Experts of a small language model.
Size: 8 layers, width 160, vocabulary 15579.
Experts: 64 experts in each of 6 layers, 32 SwiGLU neurons an expert, 8 picks a token.
Training: a variant of Muon for the experts, 542M tokens, 4135 steps.
Below are experts of layer 2 (counted from 0) of a mixture-of-experts language model. Rows are named router (the router's row for the expert), gate (a neuron's input weights, with its number), up (a neuron's input weights, with its number), down (a neuron's output weights, with its number) and show model dimensions 0-159. Each number is 200 + 40 x the weight over its row's rms, rounded and kept within 0 to 999.
After each expert's rows: a language model's description of what the expert responds to. This comes from a sample of Wikipedia text that the model never trained on.

# expert 0
router,239,257,249,243,202,203,131,127,200,214,139,235,250,216,133,208,167,188,216,304,215,190,188,229,189,234,178,165,252,186,272,172,150,153,235,245,131,236,245,170,191,239,299,132,202,252,180,233,218,135,152,155,167,180,181,193,236,212,206,159,220,197,214,187,158,193,215,186,228,222,226,190,223,231,163,193,218,191,171,217,191,147,174,162,164,177,268,225,219,166,251,275,189,206,272,202,225,164,168,182,222,211,184,168,225,140,121,208,248,204,252,188,226,134,135,202,145,197,226,166,201,253,142,277,246,161,144,256,167,182,211,214,134,213,166,212,221,182,155,169,222,218,168,166,291,181,258,161,213,235,187,150,263,294,155,186,170,150,150,167
gate1,273,214,200,226,184,157,226,253,220,173,192,172,179,77,198,195,250,170,210,147,166,123,212,203,146,171,184,132,235,254,224,192,173,232,233,207,149,133,198,167,191,234,203,154,201,211,215,207,244,155,188,227,153,233,280,198,263,223,186,197,183,148,239,223,210,237,227,228,197,186,179,189,222,165,194,211,226,214,189,130,186,205,40,229,198,113,204,200,233,238,206,194,233,242,190,208,232,233,236,255,308,231,251,235,140,140,193,244,205,178,172,222,227,169,194,192,148,223,203,150,131,277,234,203,186,177,276,196,252,209,222,197,203,188,209,126,153,154,268,177,147,250,187,256,151,178,254,183,238,146,162,173,204,166,207,175,196,188,149,273
up1,269,206,225,203,224,218,207,227,282,175,162,216,132,177,189,165,157,208,174,164,267,263,152,255,229,244,191,243,157,203,180,167,172,160,149,234,146,236,217,238,158,185,172,203,218,157,157,178,196,150,127,217,174,184,202,205,184,222,157,230,244,167,213,165,246,243,227,200,242,193,261,220,95,207,207,159,155,165,224,225,238,200,197,153,146,190,199,144,189,118,230,290,200,204,237,224,237,131,185,196,202,187,179,200,217,130,125,213,245,129,187,207,194,252,183,171,273,166,158,207,188,283,154,191,323,212,178,179,190,190,171,216,246,254,210,225,272,213,187,188,260,255,226,209,209,189,150,301,117,181,206,202,218,242,222,202,122,174,165,159
down1,199,188,193,185,174,202,233,215,184,175,120,156,246,219,197,217,203,156,209,177,208,237,180,208,141,169,143,187,164,184,131,150,242,208,231,248,148,209,200,160,177,192,163,210,138,187,218,219,195,183,195,299,181,239,182,173,228,225,149,237,172,84,184,247,213,168,172,271,164,226,135,218,158,171,155,142,219,141,210,224,175,206,115,218,174,113,187,255,297,217,216,228,210,170,165,137,168,245,204,291,267,257,244,185,224,254,196,226,196,232,166,173,212,206,241,207,161,183,248,276,219,140,237,178,218,228,221,189,290,147,168,105,197,169,255,186,225,196,256,224,144,167,192,276,176,268,235,193,206,155,208,163,197,148,169,236,160,161,200,170
gate2,172,144,188,193,174,301,180,191,203,147,157,182,250,195,234,146,167,175,195,199,198,202,219,156,167,171,240,164,117,132,164,192,252,233,203,113,251,203,162,271,143,217,180,188,208,232,205,184,265,171,175,166,253,150,263,240,212,225,116,229,187,159,177,212,193,185,214,214,261,201,213,186,212,184,203,194,225,194,258,179,242,262,173,191,253,124,215,168,216,236,226,189,214,217,102,204,190,197,231,222,175,173,195,215,147,204,180,160,225,201,131,119,239,166,124,209,144,218,225,201,202,174,230,163,135,234,197,168,136,325,197,148,236,268,164,190,191,215,144,167,237,151,201,245,93,259,219,197,211,170,254,208,214,268,209,156,188,216,272,189
up2,286,247,140,205,167,236,185,221,226,94,248,233,226,217,219,190,216,198,193,202,241,174,248,236,218,198,162,205,144,153,176,156,284,225,238,195,183,242,224,195,222,208,212,201,175,258,236,138,230,301,177,124,259,163,157,193,258,187,188,115,239,155,215,161,129,124,204,131,184,184,198,155,194,147,252,266,203,219,296,228,212,170,256,164,176,163,185,161,185,151,203,220,183,184,232,195,104,135,171,192,168,217,201,132,163,216,270,177,202,248,213,162,214,184,226,211,227,170,160,195,196,259,165,201,202,203,192,299,206,278,189,230,163,191,144,194,230,168,193,226,192,244,206,163,129,114,198,207,201,230,166,233,139,208,182,229,223,158,235,177
down2,268,219,170,189,192,183,246,237,190,216,231,174,183,163,210,203,204,159,149,153,218,255,208,235,246,246,163,252,240,210,188,206,201,139,216,271,197,171,206,176,231,109,174,243,134,210,241,147,197,257,208,255,145,196,160,154,208,186,208,179,203,231,266,159,251,153,187,187,142,172,168,204,220,214,229,229,188,254,229,197,166,154,237,197,194,233,186,190,225,173,128,260,213,141,242,139,180,253,213,235,183,223,268,164,207,243,242,216,188,242,245,248,161,210,291,227,201,157,125,172,214,215,227,136,250,169,263,217,221,103,184,249,192,141,249,178,196,103,302,264,165,246,183,220,184,171,173,117,217,207,143,278,138,144,186,200,237,207,201,211
Word-initial capitals or short first pieces starting names and words, often in lists or foreign names, e.g. K, F, Kim, Mat, web ser-ver.

# expert 38
router,237,265,202,263,208,265,173,179,203,192,193,218,231,230,194,242,154,175,244,194,144,221,238,126,219,239,174,238,186,172,146,155,189,173,156,266,233,284,209,253,282,235,152,216,153,224,234,197,97,226,247,167,244,175,161,231,232,201,200,194,185,116,132,97,252,192,194,240,245,174,231,147,208,172,162,169,182,207,288,260,208,237,219,228,241,212,163,240,235,255,231,210,214,103,184,196,215,174,144,227,189,224,187,194,201,209,148,224,162,222,209,163,164,199,182,225,175,269,238,190,276,130,261,176,119,156,141,196,161,222,230,137,232,214,186,215,230,240,208,151,164,220,178,228,244,243,194,267,181,151,221,149,178,137,155,220,231,197,179,189
gate1,173,263,231,191,229,192,157,281,180,195,228,116,176,226,171,160,238,181,121,207,205,266,192,193,183,200,199,224,183,253,198,172,182,234,170,199,157,271,258,176,247,189,189,173,136,228,198,163,179,210,252,224,226,195,226,217,143,188,242,179,161,177,246,202,193,202,161,230,148,226,166,194,175,195,168,180,168,208,202,106,193,168,190,167,257,168,168,222,219,279,209,132,215,187,286,143,183,116,185,148,226,204,199,258,207,165,132,272,141,208,242,181,232,161,164,199,221,166,140,184,209,213,289,263,195,133,285,252,188,182,173,242,230,210,121,185,201,177,197,165,228,198,250,223,105,209,209,299,122,235,189,212,161,169,183,185,165,108,161,228
up1,219,165,172,142,193,196,109,181,208,281,187,236,204,210,204,164,140,185,165,255,236,194,232,254,134,170,177,103,220,167,241,158,167,193,226,193,218,234,213,250,111,170,161,123,190,225,169,237,220,219,116,197,169,231,170,248,184,234,218,198,208,253,272,200,297,187,230,174,164,152,221,174,192,195,181,170,144,163,189,291,219,263,193,180,216,211,255,207,303,180,217,248,229,249,158,216,201,200,177,237,208,189,199,149,180,195,207,299,169,217,147,187,181,179,168,233,216,272,203,224,298,214,151,271,243,119,207,120,183,181,226,242,197,156,137,248,154,245,200,156,237,187,225,221,173,230,185,248,218,180,226,186,177,171,200,247,210,193,166,152
down1,261,216,226,104,250,225,187,210,171,222,111,195,203,294,257,143,269,152,234,240,198,242,243,122,223,141,175,241,248,200,257,171,199,160,167,242,187,208,199,186,208,208,207,210,162,161,179,258,163,186,226,259,220,175,269,160,199,195,217,195,239,194,169,259,198,226,172,204,186,266,218,270,260,186,227,168,169,239,221,219,181,160,228,210,209,211,148,241,219,193,213,244,215,124,235,204,255,187,188,264,283,235,197,232,267,197,140,176,115,182,173,251,210,176,196,215,129,172,232,230,109,243,261,209,238,168,259,136,191,205,182,122,172,206,271,211,241,183,197,192,245,174,160,232,236,211,192,162,137,144,196,170,208,133,177,178,121,216,169,182
gate2,141,233,194,223,241,257,138,129,172,180,187,201,161,189,247,189,150,200,195,162,196,192,221,190,218,226,271,235,200,228,148,267,200,196,234,196,321,189,246,207,218,219,160,185,180,151,310,147,198,209,258,203,221,180,189,240,172,221,174,219,242,114,103,180,165,208,208,243,199,195,190,180,297,185,199,192,192,177,185,188,212,255,197,220,183,157,235,216,222,233,215,157,307,112,201,233,221,193,141,277,208,167,178,232,193,233,192,227,170,138,147,184,289,198,235,186,166,215,268,198,235,184,235,246,86,188,273,178,193,257,192,131,198,197,181,174,251,178,164,170,230,154,196,230,184,247,161,239,149,205,227,138,163,199,199,247,239,177,220,153
up2,147,166,130,206,199,240,185,145,255,206,195,178,151,227,244,145,200,174,206,190,141,203,171,172,150,230,202,196,213,172,183,302,235,273,275,218,155,207,205,258,168,185,197,216,194,201,241,81,201,259,202,204,235,172,174,201,193,210,148,178,174,178,208,190,165,165,259,174,218,197,238,160,192,229,297,274,172,237,211,225,179,203,145,166,212,153,220,214,165,212,203,169,210,217,224,234,211,234,203,206,169,152,261,193,267,216,241,167,184,236,216,157,229,268,172,152,178,177,155,214,216,246,211,254,112,161,232,248,94,298,240,199,179,224,136,193,215,75,187,213,129,159,238,222,210,157,188,165,248,270,172,251,192,224,191,274,195,172,185,210
down2,186,219,220,177,197,212,187,215,232,268,191,217,162,167,130,162,188,264,194,173,275,216,187,220,241,225,193,228,208,233,246,226,172,222,114,208,138,242,136,239,196,160,155,203,216,274,107,190,209,238,195,184,231,203,82,95,241,188,193,166,214,243,245,196,225,232,265,220,181,176,152,204,204,253,253,221,206,207,221,211,196,148,183,129,158,209,169,185,255,183,222,200,73,234,217,210,234,187,171,154,146,213,252,185,216,231,166,173,138,218,239,173,165,225,270,257,148,191,107,152,170,205,219,158,202,193,151,243,212,219,212,271,246,115,209,155,206,173,168,246,216,250,215,163,256,162,155,185,219,194,120,246,242,196,190,180,220,141,219,225
Endings of place and personal names and second parts of place names, e.g. Albuquer-que, New York, United States, Milan.

# expert 41
router,177,204,234,220,226,284,276,177,154,204,174,236,199,169,134,225,199,193,221,212,228,194,206,190,233,172,206,152,207,250,257,218,262,143,204,188,238,185,162,200,143,155,293,127,226,221,148,208,240,198,179,173,130,201,200,252,124,203,190,165,254,238,233,244,251,204,237,154,223,186,239,228,200,245,223,195,201,248,229,222,164,195,244,106,271,235,223,179,170,211,117,172,137,199,205,253,247,200,98,226,142,175,244,168,205,165,195,147,189,190,286,163,232,246,198,189,257,183,215,206,142,202,208,235,258,229,262,211,123,286,176,230,177,160,193,202,215,137,200,272,179,218,148,135,200,184,197,191,194,225,157,189,232,288,226,116,185,204,170,233
gate1,241,168,182,177,211,202,219,223,190,215,214,139,153,162,163,175,323,266,221,211,168,229,234,201,198,242,239,126,198,274,187,247,174,179,232,235,198,212,230,241,175,161,193,123,183,241,225,194,236,199,172,137,160,186,233,223,175,179,244,323,215,179,171,188,267,195,211,215,167,165,229,149,195,226,151,206,233,184,261,186,204,185,187,220,228,194,166,196,230,206,196,234,238,156,178,210,222,133,213,203,149,209,231,182,199,225,174,239,193,153,161,233,178,183,176,143,218,212,203,139,213,353,229,274,238,213,158,212,229,186,229,186,174,130,216,242,204,174,121,161,223,171,306,230,133,229,301,246,178,130,138,201,168,162,178,185,201,176,219,120
up1,263,228,242,215,126,212,178,151,285,219,164,281,200,167,192,191,198,211,191,262,198,222,164,313,170,185,175,210,254,156,220,209,230,133,191,192,167,272,214,201,129,229,275,168,250,139,207,156,243,179,147,170,249,186,191,218,206,194,194,262,251,207,221,307,189,271,231,176,219,252,242,203,227,184,265,175,169,151,223,171,203,270,142,222,251,216,228,167,202,183,197,253,177,254,224,190,266,176,236,207,168,206,190,237,159,108,155,278,204,137,219,205,199,119,184,189,137,157,221,245,201,169,165,173,278,203,186,207,215,197,174,294,213,162,189,164,225,180,202,146,166,174,205,249,173,244,161,196,186,207,264,232,150,229,179,211,242,190,146,205
down1,229,204,177,188,174,223,185,319,180,169,160,260,201,170,164,136,301,203,188,172,178,209,163,195,226,183,200,200,150,162,228,149,203,207,224,258,255,164,110,223,166,199,145,157,218,178,204,194,207,227,212,232,176,224,139,217,258,196,184,183,252,229,174,157,183,143,182,181,185,164,192,217,165,198,225,205,88,191,172,168,143,234,260,176,188,243,320,278,218,185,249,269,162,138,227,225,227,177,241,231,186,215,218,161,183,195,258,188,171,202,227,155,184,161,261,152,221,167,301,201,185,167,187,97,177,225,249,166,153,204,176,213,223,210,214,211,215,178,224,211,228,145,313,243,234,147,159,197,179,189,173,109,221,180,200,154,187,248,162,190
gate2,118,220,173,217,169,290,215,175,185,151,138,184,181,154,243,246,212,172,250,200,189,234,181,202,228,175,207,174,100,246,173,228,263,216,136,219,207,246,153,244,235,139,177,181,301,142,254,151,173,121,234,193,180,178,245,213,155,255,174,193,293,171,186,179,176,151,187,211,266,164,206,240,173,231,214,205,217,201,163,155,194,233,194,173,215,172,102,122,182,216,262,131,214,210,205,184,186,180,254,240,160,188,209,272,170,181,172,223,271,180,157,199,298,226,163,200,197,168,212,202,197,233,185,154,106,219,178,249,161,252,196,271,195,261,159,161,208,253,162,228,234,163,165,171,174,171,205,240,238,223,196,210,280,184,209,163,220,179,220,158
up2,224,233,159,182,237,241,150,162,192,222,157,160,181,184,179,147,213,231,188,151,230,169,247,189,201,144,162,189,206,240,172,259,336,197,141,121,119,206,193,168,165,127,142,174,193,199,194,160,171,255,210,164,180,282,216,241,226,153,198,282,167,208,254,209,154,181,150,192,221,266,207,222,205,142,212,153,236,192,192,200,154,221,181,201,180,265,250,199,265,207,153,215,262,189,220,211,193,143,143,198,247,124,244,182,244,234,211,248,201,228,156,202,196,214,272,201,144,161,188,254,235,240,196,200,177,200,225,196,191,189,127,164,158,200,160,268,188,259,196,282,241,195,194,154,192,149,139,242,245,230,152,206,195,241,245,204,233,109,275,229
down2,218,167,211,178,203,176,214,225,147,148,186,203,207,154,172,201,230,152,115,297,224,144,189,205,264,245,214,164,247,218,184,195,173,146,167,231,198,177,253,204,253,188,203,209,150,191,222,185,297,219,208,193,173,221,109,120,222,205,215,235,187,203,217,296,130,219,189,209,207,165,181,188,209,245,276,137,213,190,231,242,185,204,200,154,122,190,275,255,209,178,153,189,187,238,228,164,266,179,260,202,210,187,169,87,137,248,277,160,221,199,204,189,276,232,288,156,283,154,185,195,201,193,237,173,172,249,215,249,200,180,181,178,166,155,268,250,197,173,164,259,197,172,164,212,248,239,161,169,231,203,143,190,204,172,259,173,198,132,199,176
Bare space tokens in tables before numbers, plus space-prefixed capital or lowercase letter pieces starting words, like P-assengers, T-utush, c-ounsel.

# expert 34
router,257,253,171,184,262,175,187,272,258,139,194,157,194,273,291,199,218,202,157,186,159,214,180,263,209,163,185,270,106,174,140,145,195,178,159,219,175,160,237,231,198,214,130,212,174,202,235,234,193,203,177,179,229,239,168,279,235,167,180,221,220,145,233,197,214,134,144,254,243,236,186,206,143,151,177,168,170,204,222,180,215,196,160,176,165,251,159,171,181,138,255,223,199,180,276,182,196,184,259,247,233,246,267,184,201,186,133,198,256,236,86,185,197,209,149,208,247,227,194,260,235,222,230,158,213,147,114,160,238,187,160,124,208,228,173,287,196,187,277,215,215,236,200,197,177,183,156,186,164,151,211,140,144,208,192,240,184,177,232,178
gate1,242,185,159,213,226,193,190,275,233,166,172,154,205,231,183,218,177,226,101,125,253,175,291,216,205,189,251,206,226,178,129,258,153,165,174,205,238,181,195,223,159,252,174,213,148,209,189,158,152,182,178,177,134,146,274,307,266,201,162,203,160,169,269,190,257,189,159,157,269,189,203,157,177,179,255,223,182,194,166,171,147,181,181,148,278,158,180,142,227,229,193,169,242,151,191,243,240,196,234,186,238,192,236,230,187,230,161,226,120,244,182,153,209,217,139,223,232,216,194,177,149,105,213,269,238,116,201,191,170,213,233,157,227,236,182,187,169,200,217,133,211,216,225,243,115,234,198,291,198,216,196,186,156,198,265,224,221,180,177,224
up1,245,185,195,225,204,135,174,222,193,284,230,191,173,190,264,202,140,246,240,215,259,246,175,246,146,226,198,168,174,184,232,200,189,195,148,283,168,274,217,180,219,172,207,130,176,165,184,241,130,215,200,177,183,178,159,214,208,209,153,155,232,223,135,234,242,269,216,174,202,260,211,217,236,240,178,262,158,142,201,198,217,207,235,229,197,229,220,195,257,294,197,205,146,224,217,186,187,122,211,113,154,171,168,255,253,101,114,269,208,185,247,171,150,235,171,269,274,256,211,252,190,159,150,296,241,136,210,159,223,161,233,275,241,209,176,189,172,150,220,202,201,230,192,177,197,177,280,213,162,227,202,198,204,227,211,237,180,190,150,217
down1,221,166,225,213,209,137,235,224,137,199,175,168,178,204,244,171,183,172,181,189,148,189,212,152,216,164,190,235,194,185,138,188,273,122,248,171,251,221,265,189,188,223,155,287,159,136,190,198,206,163,228,264,191,201,212,288,199,197,110,268,213,108,177,183,171,188,173,250,211,189,200,247,223,160,213,192,242,212,189,191,162,141,168,193,198,212,165,168,218,207,200,202,264,157,208,187,221,234,198,290,145,192,174,163,198,237,219,141,143,236,224,280,203,175,151,148,209,152,269,230,174,197,197,241,193,215,261,95,165,223,219,102,166,312,229,248,236,228,231,243,206,170,217,196,189,215,113,205,203,183,233,125,238,232,211,152,192,236,269,165
gate2,220,184,213,165,203,253,184,140,201,102,177,179,167,199,239,275,175,239,197,191,159,223,210,159,229,199,295,202,177,229,216,249,249,193,145,217,130,178,184,230,202,202,190,157,239,177,225,172,256,136,132,208,170,246,209,261,164,229,116,236,281,204,147,185,246,208,140,211,225,194,158,267,202,163,197,173,199,247,184,263,237,281,155,192,200,155,248,133,210,166,268,184,245,161,200,125,206,211,194,203,229,262,142,203,231,193,213,213,128,201,127,234,221,239,237,176,160,153,248,203,242,223,259,241,159,264,226,197,181,164,211,165,247,279,213,181,234,186,173,138,251,214,168,221,206,198,195,273,215,163,277,244,179,184,207,259,106,213,226,189
up2,316,172,179,196,246,274,258,210,170,127,260,201,163,156,154,186,168,203,203,221,260,171,177,219,148,166,201,224,218,166,171,216,213,262,216,228,207,231,232,256,156,216,188,263,173,220,181,210,226,211,208,144,159,219,245,235,264,195,158,202,160,165,195,248,168,234,278,148,200,190,191,152,244,151,244,299,241,255,260,226,179,161,224,200,194,176,135,179,235,228,212,237,170,195,218,76,192,219,223,228,195,203,258,173,221,251,202,132,178,268,155,140,160,221,165,176,186,164,171,254,170,241,205,181,145,224,210,221,179,204,138,179,213,258,164,256,150,224,194,272,230,224,215,249,231,232,239,199,218,283,220,186,183,186,206,173,227,151,310,147
down2,187,189,226,191,176,212,222,211,150,271,190,216,189,212,188,183,208,298,195,150,222,154,190,212,169,208,198,202,169,214,296,174,225,246,208,196,157,179,136,193,204,225,199,176,227,191,125,196,180,218,203,173,193,232,97,83,234,113,298,206,180,256,282,199,177,170,287,209,217,203,153,149,166,284,167,178,232,175,172,156,203,200,215,180,170,216,151,187,195,181,215,188,143,219,159,214,180,207,168,196,126,161,231,157,160,244,186,183,189,181,231,238,251,171,221,259,175,134,141,177,194,164,226,140,234,257,193,269,203,183,152,292,220,146,159,166,202,157,206,262,188,208,208,190,243,175,240,210,227,155,102,279,246,180,223,219,276,159,213,225
Head nouns after "the" or "a" naming institutions, buildings and places, such as University, temple, House, Street, districts.

# expert 24
router,278,163,209,221,271,210,250,191,143,178,142,193,230,182,111,175,211,190,201,269,193,233,236,273,244,179,252,179,257,230,216,167,191,131,236,177,189,193,239,191,145,183,247,141,194,199,198,216,183,115,213,181,158,174,146,145,204,161,177,186,205,267,207,226,238,252,221,185,215,210,240,191,240,193,230,192,210,200,230,223,143,130,123,149,204,244,180,219,182,181,161,199,190,233,242,249,248,190,124,239,203,187,226,294,306,173,169,192,187,159,289,254,197,184,135,271,207,174,214,213,177,206,142,272,200,182,196,148,168,227,168,231,219,230,200,222,233,148,141,182,197,229,182,236,156,167,263,181,184,237,107,221,208,252,278,175,253,147,190,142
gate1,274,288,145,193,191,108,171,235,275,244,209,197,167,138,133,188,258,194,261,247,217,184,215,191,232,205,126,220,175,189,212,258,209,174,250,151,165,262,210,180,157,258,201,165,171,230,199,231,228,283,190,145,234,189,176,187,227,162,174,196,150,191,255,202,275,186,235,159,187,217,182,178,226,188,243,153,220,147,158,138,174,237,186,227,245,184,230,231,285,215,235,132,213,205,275,225,275,184,228,200,201,183,196,173,184,118,192,274,170,213,149,150,228,191,199,191,185,207,235,232,232,228,249,202,148,159,168,173,153,222,182,232,307,146,203,170,232,201,161,159,103,174,243,241,172,178,255,209,206,146,170,163,142,218,193,229,185,159,139,166
up1,250,229,230,219,172,273,219,135,252,207,228,191,176,162,178,243,199,177,147,235,220,173,223,215,173,206,217,115,214,219,225,179,170,167,248,233,213,223,185,202,179,152,249,94,231,148,178,222,203,215,117,201,186,211,193,216,177,283,190,286,135,195,179,173,248,255,242,281,207,284,187,174,144,155,157,169,153,213,187,267,219,210,191,242,193,174,169,139,160,194,190,293,136,252,188,188,179,135,228,146,271,185,159,213,169,113,230,218,117,243,209,204,132,161,160,238,212,249,180,199,144,236,180,201,262,152,168,212,234,134,207,205,221,185,234,240,232,160,226,206,229,182,171,242,196,249,206,141,144,215,183,171,228,176,196,262,232,263,263,198
down1,195,237,199,222,108,162,220,257,252,166,152,181,207,174,175,137,228,240,211,244,116,140,141,153,157,160,215,199,216,185,154,182,240,194,247,200,165,183,187,161,202,192,170,198,265,169,132,184,199,245,176,196,228,178,185,168,174,164,183,211,227,183,236,246,224,144,203,185,158,193,189,159,207,168,174,127,200,127,202,206,111,338,223,228,159,171,234,198,244,230,174,221,219,161,142,217,227,244,240,178,181,280,272,250,176,225,197,183,117,175,256,222,199,214,267,205,206,180,295,275,151,214,232,228,203,233,235,154,179,197,143,184,143,217,262,104,238,196,251,168,237,185,188,212,194,116,240,205,196,190,249,214,236,233,228,265,192,230,235,184
gate2,224,186,129,181,132,210,173,225,226,191,195,202,263,214,296,143,239,228,189,183,125,197,148,228,106,199,206,152,149,200,203,186,130,243,275,189,193,195,164,201,177,178,234,232,245,191,266,131,184,188,131,262,198,164,244,223,236,232,130,215,257,212,159,203,248,194,224,256,189,181,244,209,170,156,220,182,188,234,173,201,189,271,177,142,211,219,273,79,207,242,204,181,181,176,190,167,151,251,177,260,180,226,234,256,168,134,193,178,140,195,241,199,250,226,178,135,175,175,216,189,245,131,199,204,148,205,243,155,213,206,180,226,206,173,159,173,192,106,242,126,143,154,187,198,162,221,294,207,201,170,191,198,204,269,170,167,225,136,227,222
up2,288,160,211,165,184,213,151,109,221,249,221,209,178,228,231,160,246,218,204,200,185,132,217,231,195,203,160,200,162,202,213,198,257,126,283,140,209,245,202,184,131,192,163,220,220,237,215,132,202,228,239,157,195,160,253,180,259,200,187,204,178,218,135,270,133,226,263,177,205,256,161,135,168,123,237,221,208,218,210,203,197,182,233,196,203,244,207,217,127,229,148,178,178,138,221,218,189,245,209,153,231,245,188,176,161,202,279,200,138,231,151,148,249,212,256,220,183,144,199,125,139,175,194,199,187,184,190,165,270,225,167,270,190,119,170,191,145,224,246,191,182,132,158,201,229,254,204,156,265,131,233,222,210,216,175,241,219,91,246,201
down2,168,235,254,200,247,126,208,202,157,208,169,165,241,231,122,189,174,165,211,214,311,202,194,190,258,217,183,249,273,206,154,214,241,121,203,278,201,188,129,232,201,232,215,126,200,177,185,159,240,248,215,282,167,173,192,231,212,181,263,147,185,299,199,203,119,164,217,218,182,241,168,175,244,205,163,233,188,111,210,198,158,187,240,196,177,96,182,227,220,127,167,274,159,253,174,141,216,177,171,151,202,161,180,111,146,236,201,218,226,174,220,206,153,183,262,221,149,192,208,199,142,227,174,190,219,228,247,229,188,181,185,238,165,163,218,210,183,244,261,203,249,254,215,246,207,272,171,146,140,213,234,240,222,232,190,229,179,218,157,238
Hyphens and the first piece of lowercase words, especially compounds like solid-state, follicle-stimulating, 12-step, plus starts like spect-, dec-, sick-.

# expert 29
router,276,201,164,167,172,150,217,268,243,212,287,192,232,259,211,187,220,197,200,196,155,152,160,166,173,235,176,195,224,208,206,192,253,216,212,318,206,149,216,259,159,281,194,194,199,261,239,199,220,174,154,232,215,188,241,277,293,184,202,181,242,163,160,208,172,185,203,239,207,248,220,135,177,126,200,192,134,214,222,145,190,167,190,221,201,145,165,161,204,221,217,287,287,178,181,224,249,229,205,205,249,264,252,203,141,157,140,175,205,264,103,146,207,191,197,206,169,260,193,241,210,195,265,178,140,162,158,171,203,206,182,112,190,218,201,165,133,177,255,147,183,149,166,195,254,199,183,200,252,148,225,166,239,192,140,204,229,183,163,248
gate0,203,244,269,229,131,213,210,233,179,139,259,140,208,213,246,212,211,119,230,191,189,186,147,238,215,163,192,157,202,199,145,224,225,99,164,182,254,201,149,226,235,161,240,180,172,207,195,143,184,252,300,220,228,145,266,195,168,261,230,214,180,265,204,223,273,168,187,178,231,193,273,196,256,251,282,236,219,170,211,183,145,192,170,153,291,107,196,211,201,151,244,246,180,188,200,195,227,261,232,194,175,114,246,226,71,242,221,211,170,247,212,179,174,221,219,160,156,159,226,186,186,231,189,207,152,222,253,202,205,230,227,232,179,201,210,208,266,170,201,165,222,164,202,239,211,164,166,215,236,254,170,204,124,187,187,157,184,209,260,259
up0,226,214,142,219,266,217,169,246,183,199,197,181,231,274,154,206,187,146,117,227,221,189,191,214,241,170,174,215,195,206,226,197,182,236,190,225,120,149,254,193,135,177,134,209,222,192,205,186,173,203,273,165,129,168,152,249,211,146,245,173,188,115,207,176,191,226,122,167,208,188,181,229,156,267,292,171,198,193,187,264,150,131,114,246,228,194,184,115,206,240,204,166,142,188,279,240,217,193,172,158,187,215,215,195,193,195,206,275,273,200,241,221,227,191,159,154,201,203,222,168,218,259,216,145,178,158,149,215,115,158,218,260,299,215,146,181,218,169,190,226,210,141,156,191,191,269,274,194,183,162,178,250,205,185,231,203,233,218,252,136
down0,184,265,213,258,170,127,228,201,233,211,210,191,195,243,194,189,203,197,197,247,235,245,179,194,207,171,255,229,151,163,216,171,188,204,184,228,203,178,225,194,109,129,153,208,275,181,198,166,169,136,262,184,138,182,182,186,224,143,175,147,179,195,217,233,208,192,246,127,181,229,222,161,185,207,254,227,171,267,272,92,169,135,116,235,181,193,241,133,233,196,247,218,181,176,273,217,242,155,167,226,118,210,210,229,136,130,172,249,192,184,231,256,237,227,110,173,208,208,192,225,147,248,190,209,229,191,227,239,113,185,206,270,225,252,160,147,112,221,192,159,199,157,212,134,227,180,212,219,227,212,193,187,233,209,230,141,182,126,123,181
gate1,257,166,182,149,260,116,184,212,161,194,254,144,116,300,232,150,282,195,109,198,209,151,255,210,157,199,184,217,273,237,238,248,142,187,243,246,219,114,190,202,210,266,202,183,219,195,213,215,195,223,196,160,172,230,269,238,211,100,181,146,194,156,205,187,194,257,188,206,163,188,218,162,143,204,230,182,197,175,208,144,158,212,155,182,195,136,196,210,227,223,159,186,240,162,145,241,235,222,228,216,259,210,169,191,155,137,164,236,196,184,124,253,256,179,150,177,237,194,201,210,165,264,221,165,269,165,190,139,179,196,229,199,210,245,209,198,153,207,239,153,169,239,183,226,267,186,239,198,207,238,115,116,223,196,185,247,219,156,173,264
up1,228,216,202,262,193,253,148,225,205,218,164,185,143,206,143,183,92,203,256,228,237,250,260,192,170,223,190,242,246,229,234,205,188,159,186,210,180,226,144,241,203,225,209,148,228,169,180,190,178,196,168,176,153,203,169,254,208,197,136,234,187,136,207,229,236,209,180,138,215,183,232,264,149,291,186,214,192,191,245,203,263,190,209,222,252,217,278,227,229,226,215,220,174,281,183,218,211,95,175,154,201,199,162,130,267,188,110,243,230,184,234,246,257,183,114,221,230,265,147,198,183,166,181,202,291,197,109,226,199,200,237,270,216,215,229,134,247,196,140,183,213,239,219,185,261,205,216,237,243,261,141,175,193,238,205,207,128,210,150,159
down1,230,159,191,132,209,109,274,285,153,207,207,195,172,206,242,218,265,191,169,231,116,228,216,175,231,204,129,172,202,141,139,154,176,177,212,182,158,168,238,215,239,220,172,191,169,146,179,188,110,213,262,240,198,182,206,230,206,230,236,169,255,167,187,197,220,168,122,202,234,193,231,202,217,120,182,242,209,214,199,213,182,195,171,204,165,200,134,217,163,229,227,214,248,141,261,216,173,191,217,265,223,245,180,280,231,231,192,122,198,210,219,227,180,236,207,139,145,208,230,253,168,203,245,257,214,158,268,127,238,171,129,125,212,209,133,240,241,182,220,278,115,160,232,237,178,192,131,195,142,180,269,177,207,189,162,223,153,231,251,170
Final pieces of proper names and periods after initials or abbreviations, such as Angeles, York, Carolina, University, Reder, S. and No.